Weights of a small mixture-of-experts language model, trained from scratch on English Wikipedia: width 224.
Below are experts of layer 7 (counted from 0) of a mixture-of-experts language model. Rows are named up (a neuron's input weights, with its number), down (a neuron's output weights, with its number) and show model dimensions 0-223. Each number is 128 + 32 x the weight over its row's rms, rounded and kept within 0 to 255.
Before each expert's rows: "mostly gets" lists some tokens that are sent to it at least half of the time. This comes from a sample of Wikipedia text that the model never trained on.

# expert 90
mostly gets: " De", "=", "De", "All", " debut", " Fame"
up0 [123 142  56  63 138 135  58  96 166 126 198 108  96 111  69 119 128 125 144 111 122 124 160 162 193 192 106 126  99 137 177 118 157 170 118  26 158  99 129 151 141 114 126 178 126 173  76 107 119 137  86 110 122 127 176 128 189 113 157 111 150 123 117 121 144  96 145 154 111 168 126 108 127 137 169 129 175 149 122 151 123 154 176 120 184 129  85  88 131 183  85 217 169 115 156  90 158 168  79 166 136 153 161 122 109  89 180 114 162 172 103 159 182  84 109 177 201 137 181 170 142 159 121 162 112 180 112 113 120 101 157 195 189 171 121 146 115  85 135 126  95 129 159 136 167  99 179  81  98 147  85 163 118 152 195 110 199  99 127 144 136  91 150 134 129 164 118 160 154 125 148 138 134 145  87 168 152 114 111 129 145 143 118  92 102 122 137  85 133 156  97  67 126 138 130 122 118 117 152 131 144 120 107 122 165 131 168 131  54 169 150 116 122 140 117 116 127 154 107 119 148 103  90 114]
down0 [ 70 124  77 121 174 105 119  92 138 108 148 155 159 152  94  78 178 133 126 135 160 166 126 157 175 195 124 141 179 136 143  88 120 135 148  94 209 142 104 142  98 148  88 114 142 133 129 174 124 144 148 144  78 155 141 148 122 155 143 122  87 167 140 127 127 109 123 139 112 156 143 140 122 125 173 176 125 166 176  93  77 131 108 150 167 148  65  86  77 149  94 124  74 106 122 153 120 195 147 195 109 126 136 152 143 113 137 132 166  98 109  80 105 159  74 180 171 159 108 104 163 138 153 134 173 141  90 145  96 126  94 150 174 121 171 127 174 101 152  97  56 144 143 122  81 144  75 112 144 182 102 150  76 165 109 145  76  95 128  98  96 126 188 125 120 127 105 164 135 114  86 150 136 125 177 128  94 148 150 159 151 104 134 125 200 112  73  95 139 149 164  88 128 172 114 116 129 110 133 173 151 138  91  83 187 181 116  85 160 181  82 142 162 105  83 115 159 207 126  42 143 161 148 112]

# expert 53
mostly gets: " vs", " reached", " until", "|", " To", " via"
up0 [123 148 131  94 213 139 117 128 173 104 145 120 143  89 114 132 118 196 141 124 165 130 115 143 184 115  86 181 159 133  86 140 114  94 152 110 135  78 100  57  90 134 140 159 137 133 127  99 124 103  71 124 163 105 157 105 175  97 115 168  94 148 143 130 147 141 136 130 155 151 181 153 135 113 104 122  94  97 126 178 137 138 125 113 123  71  99 138 147 115 158 105 118 204 131 110 108  98 137 161 109 131 139 130 164  92 154  68 107 195 141 101 120 181 163 154 126 145 132 159 146 118 156 180 154  84 147  76  38 159  93 134 120 168 152 125 137 119 109 164  64 141 116 122 143 134 168  76 127 144 116 119 172 144  30  92 103 104 169 155 135  65  82 127  76 156 135 138 112 154  75 162  96 133 124 164  96 139 139  98 161 142 121 139 155 163 127 186 184  74 137  77 125 104 130 141 172  80 111 187 100 151 142 158  41 103 142 113 167 153 165 101 102 151 120 132 152 146 151  24 155  92 139 106]
down0 [183  52 106 108 102  75 148 109 150  96 117  69 198 149 171 135 127 109  95  77  85 182 181 147 222 136 143 158  73 139  92 129 133 111 155  80  69 154 180  56 132 151 131 135 160 126 165 119 194 155 168 109 120 154 157 111 138 104 106 164  95 101 106 152  41 173 143 143 134 105 150 115 131 150 129 100 141 141 110 151  74 119 111 127  81 131 151 116  87  74 124 123  72 136 119 151 186 161 119 139 163 128  89 131 118 123 149 116 145 163 165  92 147 164 134 130 174 178  89 138 108 157 132  88 121 126 167  56 107  98 134 151  63 185 152 163 109 188 116 173 123 143 128 107 104 151 170 121 113  85 133 151 121 109 126 145 102  69 162 100 139 123 108 103 133 115 172  97 134 121 212  95  94 112 102 112 143 107 135 106  94 133 172 149 150 153 122 213 158 144 166 145 141 120 122  87 137 145 125 155 118 109 132 121 153 151 178 169 110  74 164 164 138 109 174 103  82 138 108  82 163 131 158 112]

# expert 137
mostly gets: " because", " where", " Hall", " when", " find", " how"
up0 [117  61 141 177 148 105  65 179 167 156 136 166  96 163 187 134 189 191 132 139 144 117 135 111 120 159 132 119 112 101 183  90 157 117 183  88 137 144 112 182 126  74 117 121 124 151 150 143 126 143  98 126 134 183 125 154 123 127  98 146 118 120 102 116 148 101 163 131 123 135 120 148  95  98 150 104  82 134 135 139 163 179  62  94 147 134  48 146 116 166 127 145 153 119 112 123 111 144 126 143 162 137 191 118  66 178 172 143 185 131  75 121 150 132 163 120  94 125 154 112 126 129 143 150  58 188  79 144 176 118 137 152 137 145 155 121 186 176 142 164  83 145 126 106  89 155  65 147 195  99  83  94 125 103 214 127 157 130 200 112 168 134 179 167 136 108 132  93 101 105 136 126 156 164 142 138 103 138 187 124 121 176 192 129 172 186 141 185 101 161 133 134 136 146 121 108  86 151  97 133 110 171 114 118 115  93 112  90 180 137 127  92 127 126 127  81  85 182 149 128  62  69 100 132]
down0 [144  85  15  89 138 138 183 120 140 185  73 148 135 181 185 202 133 133 128 131 115 110 165 146  70 157 130 139  75 133  99 171 112 138 131  68 109  98 194 115 143 110 174 125 115 108 136 131 154 140  41  92 119 123 124  90 175 122 188 114 158  85 126 112 145  84 135 120 194 110 178 117 117  63  43 121 156  73 146 146 123  96 108 153 102 138 128 145  63 101 108 109  84 132 109 147 112 120 156 111  99 134  80 113  92 170  91 133 150 114 103 125  84 129 122 144 127 101  55 138  83 155  93 131 143  79 148 134 136 162 113 143 140  65 116 140  94  99 136 115 153 197 150 112 133 136 175 146 134 145 149 166 149 132 195 101  99 105 145  86  94 103 124 173 149 131 123 154 158 173 165 115 139 110 131 120 130 163 185 157 167 119  85 113 135 122 181 123 131 103 146 140 204  94 141 138 137 102 113  97 168 151  81 172  98 162 115 146 108 143 104 174  92 136 129 132 160 127 178 133 136 152 186 154]

# expert 64
mostly gets: "SI", " CH", "CH", " AT", "AM", " AM"
up0 [ 98 140 177  80 111 142 164 164 123 140 102 120 179 150 120 128 123  95 156 145 124 164 101  77  86 154 167  99 135 119 131 130 120 151 150 131 161 159 167 141 147 161 133 161 116 165  77  99  80 226 103 145 109 120 108 128 124 156  81 124  90 142  95 114 108 149 130  73 143 128  92 147 151  58 137 141 150 118  86  86 100 128 139 133  91  93 153 151 119  78 143 140  56 153  44  98 138 104 137 111 116 121  82  54 161 107 141 164  86 154 138 138  80 157 171 192 110 118 179 168  98 123 110 165  87 144 186 105 116 132 113  71  72 151  99 142 107 141 144 176 114 133 140 123 174 113 173  84 140 112 113 113 103 114 119 158 127 105 144 127 164  93 123 136 119 177 116 183 125 184 125 126 149 113 116  82 166 105 103 210  97 137 144  86 128 125 128 134 136 126 175 179 135 112 107  80 134 165 164  88 163 111 177 135 149 138 127  75  73 184 123  75 129 162 148 140 125  75 152  95 115 252 104 128]
down0 [140 104  59 121  89 161 105 150  78 187  98 110  93 191 153 157 209 112 176 115 114  86 139 119  70 109 158 145 120  90  94 103 177 128 101 118 104  89 140 133  89 130 129  97  86  94 146 128  80 106 144 155 114 131 120 107  93 112  58 123 100 150 112 143 109 164 162  94 151 137  98 180 127 214  98 151 153 119 150 100 102 182 159 103  89 115 136 125 117 155 116 131 142 124 163  72 114 192 134 103 122 121  87 125  93  69 128 118 171  82 176  88 134 176 141 148 138  82 164 167 129 161 156 180 142 106 165 175  99 114 131 147 108 168  66 107 108  92 129 196 143 155 181 103 121 139 110  90 164  86 142  62 166  83 102  76 165 170 141 160 146 155 146  95 165  97 125 118 135 108 132  86 114  66  87  88 166 119  68 133 132 147  83 133 144 112 113 120 125 131 124 143 136 147 100 118 168 132 106 157  86 108  79 103 118 175 103  75  92 141 168 166 189  99 180 119 161 151 134 145 137 157 165 170]

# expert 102
mostly gets: " M", " h", " H", " K", " N", " n"
up0 [198 116 152 108 126 143 149 158 126 136  71 125 194  40 115 188 101 133 157 172 140  68 161 169 144 166 101 114 133  93  81 111  83 113 149 125 114  62 166 147 128 135 114 120  80 163  71 142 110 176 143  97 129 119 216 159 131 122 113 115  84 141 149 118 141  67 156 126 131 119  89 185 134 139 143 158 132 120  71 148 119  96 145  73 113 106 122 125 127 125 112  52 100 154 116 118 127 167 128 124 109 178 182 132 150  99  90 174 162  66 124 202 103 115 140 171 108 178 149  84 143 135 126 144 142 116  78 112 155 141 139  82 170 141  76  74 154 160 144 126 121 183 136  73 163  76 138 142 131 168 166 103 109 106 129 156 180 138  93 151 113 164 114 156 159 180 108 134  82 139 115 109 145  84 128 161 163 187  86 137  89 172 141  96  79 120 145 149 133 123  88 165  99 180 101  78 113 154 128 109 130 193 142 121 154 164  76  88 107  69 127 100  90 117 132 119  84 141 126 122 123 129  87 122]
down0 [109 187  79 114 129 173 125 108 154  99 115 148 150 140 158 143 170 136 115 128 140 181 171  78  73  97 128 120  80 128 120 175 115 119  82  61 132 118  85 224 132  74 168 139 137  99  96 101  89  97  98  64 175 120 135 151  75 134 175 116 122 114 130 119 119 161 137  96 151 147 132 148 137  86 100 118 144 163 183  79 129 123  74 177 189  74 135 175 116  54 135 134 130  98 167 166 154 118  57  70 128  90 105 130  65 125 158 186  70 156 116  64 124 143 124  58 137 145 123 156  94 166 110 134  81 113 105 129  99 100 106 119 140 110 117 129 172 131 124 111 105  93 157 142 121 101 131  91 175 147  81 122 129 141 145 106 122  92 134 159 164 109  69 124 163 119  74 123 121  60 152 109 146 141 163 115  71 116 149 120 141 124 141 177 125  74 131 131 170 124 131 150 111 194 136 137 127 109 113 188  98 121 122 188 150  97 123 115 107 124  59 111 153 152 125 189 130  98 150 179 108  96 136  75]

# expert 84
mostly gets: " because", " while", "\".", " but", " where", " While"
up0 [116 129 131 186 129 110 118 148 126 155  75 175 123 172  79 193 120  83 135 119  86 114 115 125 154 131  64 127 110 166 174 155  72 205  82 172  58 153  98  86 156  68 178 115 113  86  99 139 105 137  80  94 137  95 137 143 153 114 121 127  41 104 159 113 109  76 125 114 146 115 171 146 127 143  94 144 106  68  90 170 111 142  94 120 155 103 144 161 147 190  65 135 201 123 101 173 130  85  99 176 143  94 111 212 132 157 174 132 146 172 102 131  97 100 141 134 147  72 122 138  75 127 112 148 104 124 116 128 139 143 157 128  96 141  91 161 142 139 145 111  68 157  73 109 137 138  98 109 140 136 153  83 162 123 151 114 127 116 152 155 100 150 184 105 174 109 168 155 134 125  86 157 114 180  83 171 119  93 175  89 138 104 141 122 101  60 105 111  93 103 185 110  96 150 114 134 118 179  98 129 100 106 169 124 151 171 155 120 102 135  80 157 122  99  86 103 139  59 124 123  98  90 107 100]
down0 [164  80 123 164  94 104 159 119 148 139 101 102 153 190 170 112 177  84 166 151  52 128 141 163 148 114  87  96  76 106 127 135 124 147 116  97 142 150 165 154 164 135  96 192 100 115 147 166 109 157 129 148  72 177 158 117 133  51 130  62  92 133 118 175 197 108 126 135 155 119  98 103 163 139 139 128 147 128 135 117  95 191  91 123 129 179 136 167 108 113 165 145  87 137 160 153 120 158 104 187 130 110 164 100 129 148 132 167  95 129 125  65 166 128 102 163 116  82 107 168  73 137 141 167 127 141 147 169 154 137 130 168  93  98  82 117 155 138 121 167 170 127  71 160 113 100 113  89 169 195 117 171 104 150 161 142 156  90 172 120 174 135 178 112 102 107 151  97 156  86 119 120 105 108 128  95  85 162  68 112 138 114 192 139  95 126 127 161 137 121 116 179 155 107 165 123 193 123 138 112 140  97 116  31  94 179 158 130 124 131 149 136 151 117 128 184 100 164  52 148 159 178  77 136]

# expert 119
mostly gets: "°N", "|---|---|---|---|---|---|\n", " During", "In", " In", "During"
up0 [ 89 169 146 143 154  55 172 175 153 131 147 126 157 139 155  60 191 148  92  99  81 111 158 149  96 170 113 168 144 121 187 211 106  73 146 124 106 128 148  82 126 102 152 158  73 178 120 102  95 120  90 198 192 126 152  85 130  98 132 121 142 102 162 137 110 179 159 180 122 181 104 101 157 137 138 114 136 144 139  82 142 164  95 148 142 132 157  61 116  81 186 170 164 160 161 147 103  88 120 140 135 115 171 166 133 169 149 184 118 169  97 148 172 124 116 113 119 156  80 147 135 148 154 153 134 108  95 102 169 135 127 180 126 181 122 154 137  76 215 102 115 150 116 146 142 175  61 181 164  81 162  87 123  75 164 136 138 138 128 132  79 147 151 155  99  98 102  96  79 122 118 128 120 119 135 155 159 147  82 138 112 151 129 102  54  96 141 120 142 149 131 147 108 124 101 169 124 156  80  89 111  89 117 141 170 124  98 153 134 163 174 116 180 106 132 153 171 126 110  80 124 101 107  88]
down0 [169 137 121 185  38 117 142 101 143 112  66 102 168 144 105 120  98 113  64 109 118 133  77 163 134 126 187 104 114  89 132 158 107  82 154 101 135 121  68 108 110 141 117  79 159 113 128 121 102  50 163 124 141  93  71 140 127  95  85 143 157 159 154  68 143 111 148 145 146 132 157 145 157 119  68  71 162 111  95  94 106 166  28 138 128 186 133  74 132 134 150 133 119 106 129 103  92 114 110 143 110 162 142 165 107  73 127 141 152 107 137 177 143 130 172 188 125  87 146 110 226 187 120 155 139 143 137 118 176 160 105 159 145 159  71 159 161 156 152 171 153  93  47 112 115 125 106 155 134 175 139 147  87 164 151 150  49 160 150 174  42 104 133 107 147 134 127  75 115 144 145 139 136 150 105 130 146 133 141  89  96 118  64 121 145 151 133 126 111  84 158 120 123 104 131  86 169 113 159  67 143 112 109  93 134 155 142 114 111 116 176 122 114 125 152  83 104 132 138 123 113 127 133  71]

# expert 77
mostly gets: "°N", "″N", " approximately", "°S", " –;", " ±"
up0 [118  49 139  98 133  89 178 158 121  95  99 133 104 150 114 107 139  95 162 107 132 167 134  90 129 129 198 126  40 154 137 106 172 104 119 180 144 169 120  81 144 108 173 138 121 165  86 147 155 102 105 127 120 110 139 109 144 209 149 159  84 145  61 146 114 108 149 156 129 123  79 110  73 126 118 159 113  96 118 104 169 153  98 129  82 148  81 111 158 183 178 130 148 147 117 128 144 107 193 139 152  84  87 105 158 167 140 187 130 112  96 162 137 127 116  72 125 105  71  89 128 131  94 131 126 146 147  82 102 102 161 176 120 112  49 132 100 114 150 101 109 153 109 108  65 124 116 139 102 126 106  96 146 157  60 175 115 122 104 130 147  66 136 193 165 172 154 164 113 172 165 179 158 145  91 150 104 111 116 146 129 163 138 113  86  98 183 173 158  90 126 126 145 150 153 116 149  97 107 134 145  75 152 122 117  76 141 146 142 119 180 218 120 116 135  62 103 185 147 105 175 116 112  79]
down0 [142 154 113 161 106 107 122 136 141 119 141 135 113  99 120 150  91 127  86 138 174 132 173 127 167 169  79 137 114 140 180 115 125 142  87 114 119 109 147 133 151 100  67  90 165 110 156 121 130  82  88 159  94 117  96 155 153  88 139 109 208 140 153 113 164 130 130 148 145  70 156 146 131 107 116 147 123  41  99 129 161 168  75  75 120 118 118 126 143 104 150 157 125 143  94 134 202 125  84 130 151 133 147 188 111 133  50  96 167 139 115 165 161 154 145  92 127 172 124 133 124 234  77 100 113 109 105 165 115  93 182 153  68 185 100  97 116 110 162 107 156 157  97 141 122 132  88  47 102 121 144  85 134 136 115 183 203 131 122  82 119 129 148  83 194 160 128 136 150 144  98  85  90 153 158 129 174  86 115 159 117  94 119 110 128 168 102 131 132  95  92 100 167 123  81 104 122 193 104 133  85  64 114 140 104 111 142 173 130 112 139 134 116 117 235 138 151 131 152 151 129 175  85 166]

# expert 140
mostly gets: " USA", " US", " TV", " DF", "SA", " SR"
up0 [156  93 161 108  99  42 174 170 139  94 142 158 162 129 147 139 169 160 157  94 127 131 145 152 108 127  74  85 148 116  71 109 102 115 205 151  92 161 120 144 172 103 136 145 151 158 154 143 118  71  61 122  73 104 142 150  63  93 136 121 124 132  83  85 112  88 116  62 101  75  45 135 167 126  93 146 165 132  59 123 137 119 169 129  63 100 127 120 121 161 141 122 161 122 119 151 114 223 107 182 122 115 187 138 112 120 160 104 151 153 133 153 127 134 110  93 151 126 129 152 100 138 102 117 149  76 121  63 166 135  89 180 156 153  97 163 133 124 144  89 162 157 171 167 103 129  91 161 129 129 141 183 122 102 148 145 136 137 116 184 113  84 105 106 140 103 147 205 131 103 122  74 134  91 167 121 143  98 147 116 114  92 144  91  45 110 137 119 163 131 137 136  93 151 100 138 115 128 104  95 136 155 149  96 170  63 134  93 175  79 129 129 113 130 156 113 139 130 200 118 165  71 111  85]
down0 [143 149 169 139 102 134 212 100 156 157 154 112  76 115 147 153 153 117 109  87 115 117 120 140 153 137  98 166  68 158 168 155  98 129 154 123  72 100 140 181 106 104 132 113  74 100 133 174 164 117  70 162 109 115 147  61 103 127 157  92 133 142 138  94 101 172  90 136 123 102 140 154  55 148  72 152 118 116 133 152 132  71  81 125 116 141 121 187 149 133 157 124 111 141 156  92 151 157 132 127 154 120 113 100  84 122 103 117 137 127 182 110  69 105 130 105  85  80 125 150 129 127 122 124  76  85 148 148 130 132 115 180  71 113 143 113 124 131 155 161 166 180 141 198 131 151 134 111 158  99 163 120 117 169  90 167  56 122 115 136 150  65 117 132 187  98 171 121 156 144 142 159 122  85  99 165 153  77 126  95  95  82 155 164 110 154  81 111 143 134  91 123 153 102  81  50 131 158 194 134 147  90 126 139 119 110 142 148 122   7  68 147 109 154 201 125 194  97 166 140 145 150 138 136]

# expert 21
mostly gets: " Density", "All", " gold", " bring", " several", " various"
up0 [ 74 133 133 155 150 129 194 131 121 151 116 110 112 106 109  86 173 161 148  80  93 101 196 158 134 130 101  85 126 127 166 108 165 132 150 151 124 161 131 165 128 184  73  88  90 103 105 170  71  99 137 173  85 141 168 106 152 148 109 179  88 103 105 141 147 155 107  83  72 128  98 120 108  94 145 146 108  65 145 134  81 166 152 159 157 128 175 101 149 108  93 122 148 146  84  92 152  78 167 112 179  98 151 205 155 161 130 105  77 121 104 230 146 144 114 129 104 139 109 123 157 125 117  93 102 139 151 162 119 120 105 164 138 140 144  87 170 108 138 151 131 138 145 152 134 183 111 180  54 198 138 132 119  88 155 197 192  88 155 113 168 137  80 157  76  94 115 120 129 121 118 158 104 137  83 127 136 162  84 145 130 129 110 129 133 177 135 118 179 141 157 110 125 178 144 155 113 189  74  99 131 139 156 134 172 137 113 153 182 198 108 154 131 107 138  57 136 147 109 168 106 184 125  82]
down0 [142  99 134  95 183 178 117 128  74 113 130  91 107 175 156 145 125 106 129 130 139 219 153 118 133 159 146 119 121 118 142 189 139  90 117 128 104 137  65 109 106 176 151  98 142 124 127 163  69 135 153  99  96 131 132 196 124 136 180 131 140 187 157 111 172 116 149 128 115 128 153 128 228 126 171 105 122  95  96 141 101 157 119 181  54 147 156 126  83  76 119  92  80 108 124 154 137 101 192 138 100 124 113 111 175  77  57 119 172 142  97 172 181 142 102 148 113 142 111 110 161 132 102 137 104 126 108 195 165  87  63 132 117 164 124 124 128 160 135 129 118 184 148 187 129 107 114 153 131 162 134 156  70 124 101  74 108 140  93 196 129 116 154 117  75 112 149  55 132 109 126 106 106 139  81  94 187 108 169 157 119 176 116 144 182  68 160 146  65 148 145 113  88 142 130 129 106 125 163 154 128 154 112 160 145 178 105 110  73 139 111 136 172 120 174 175  92 142 109 150 169 151  92 140]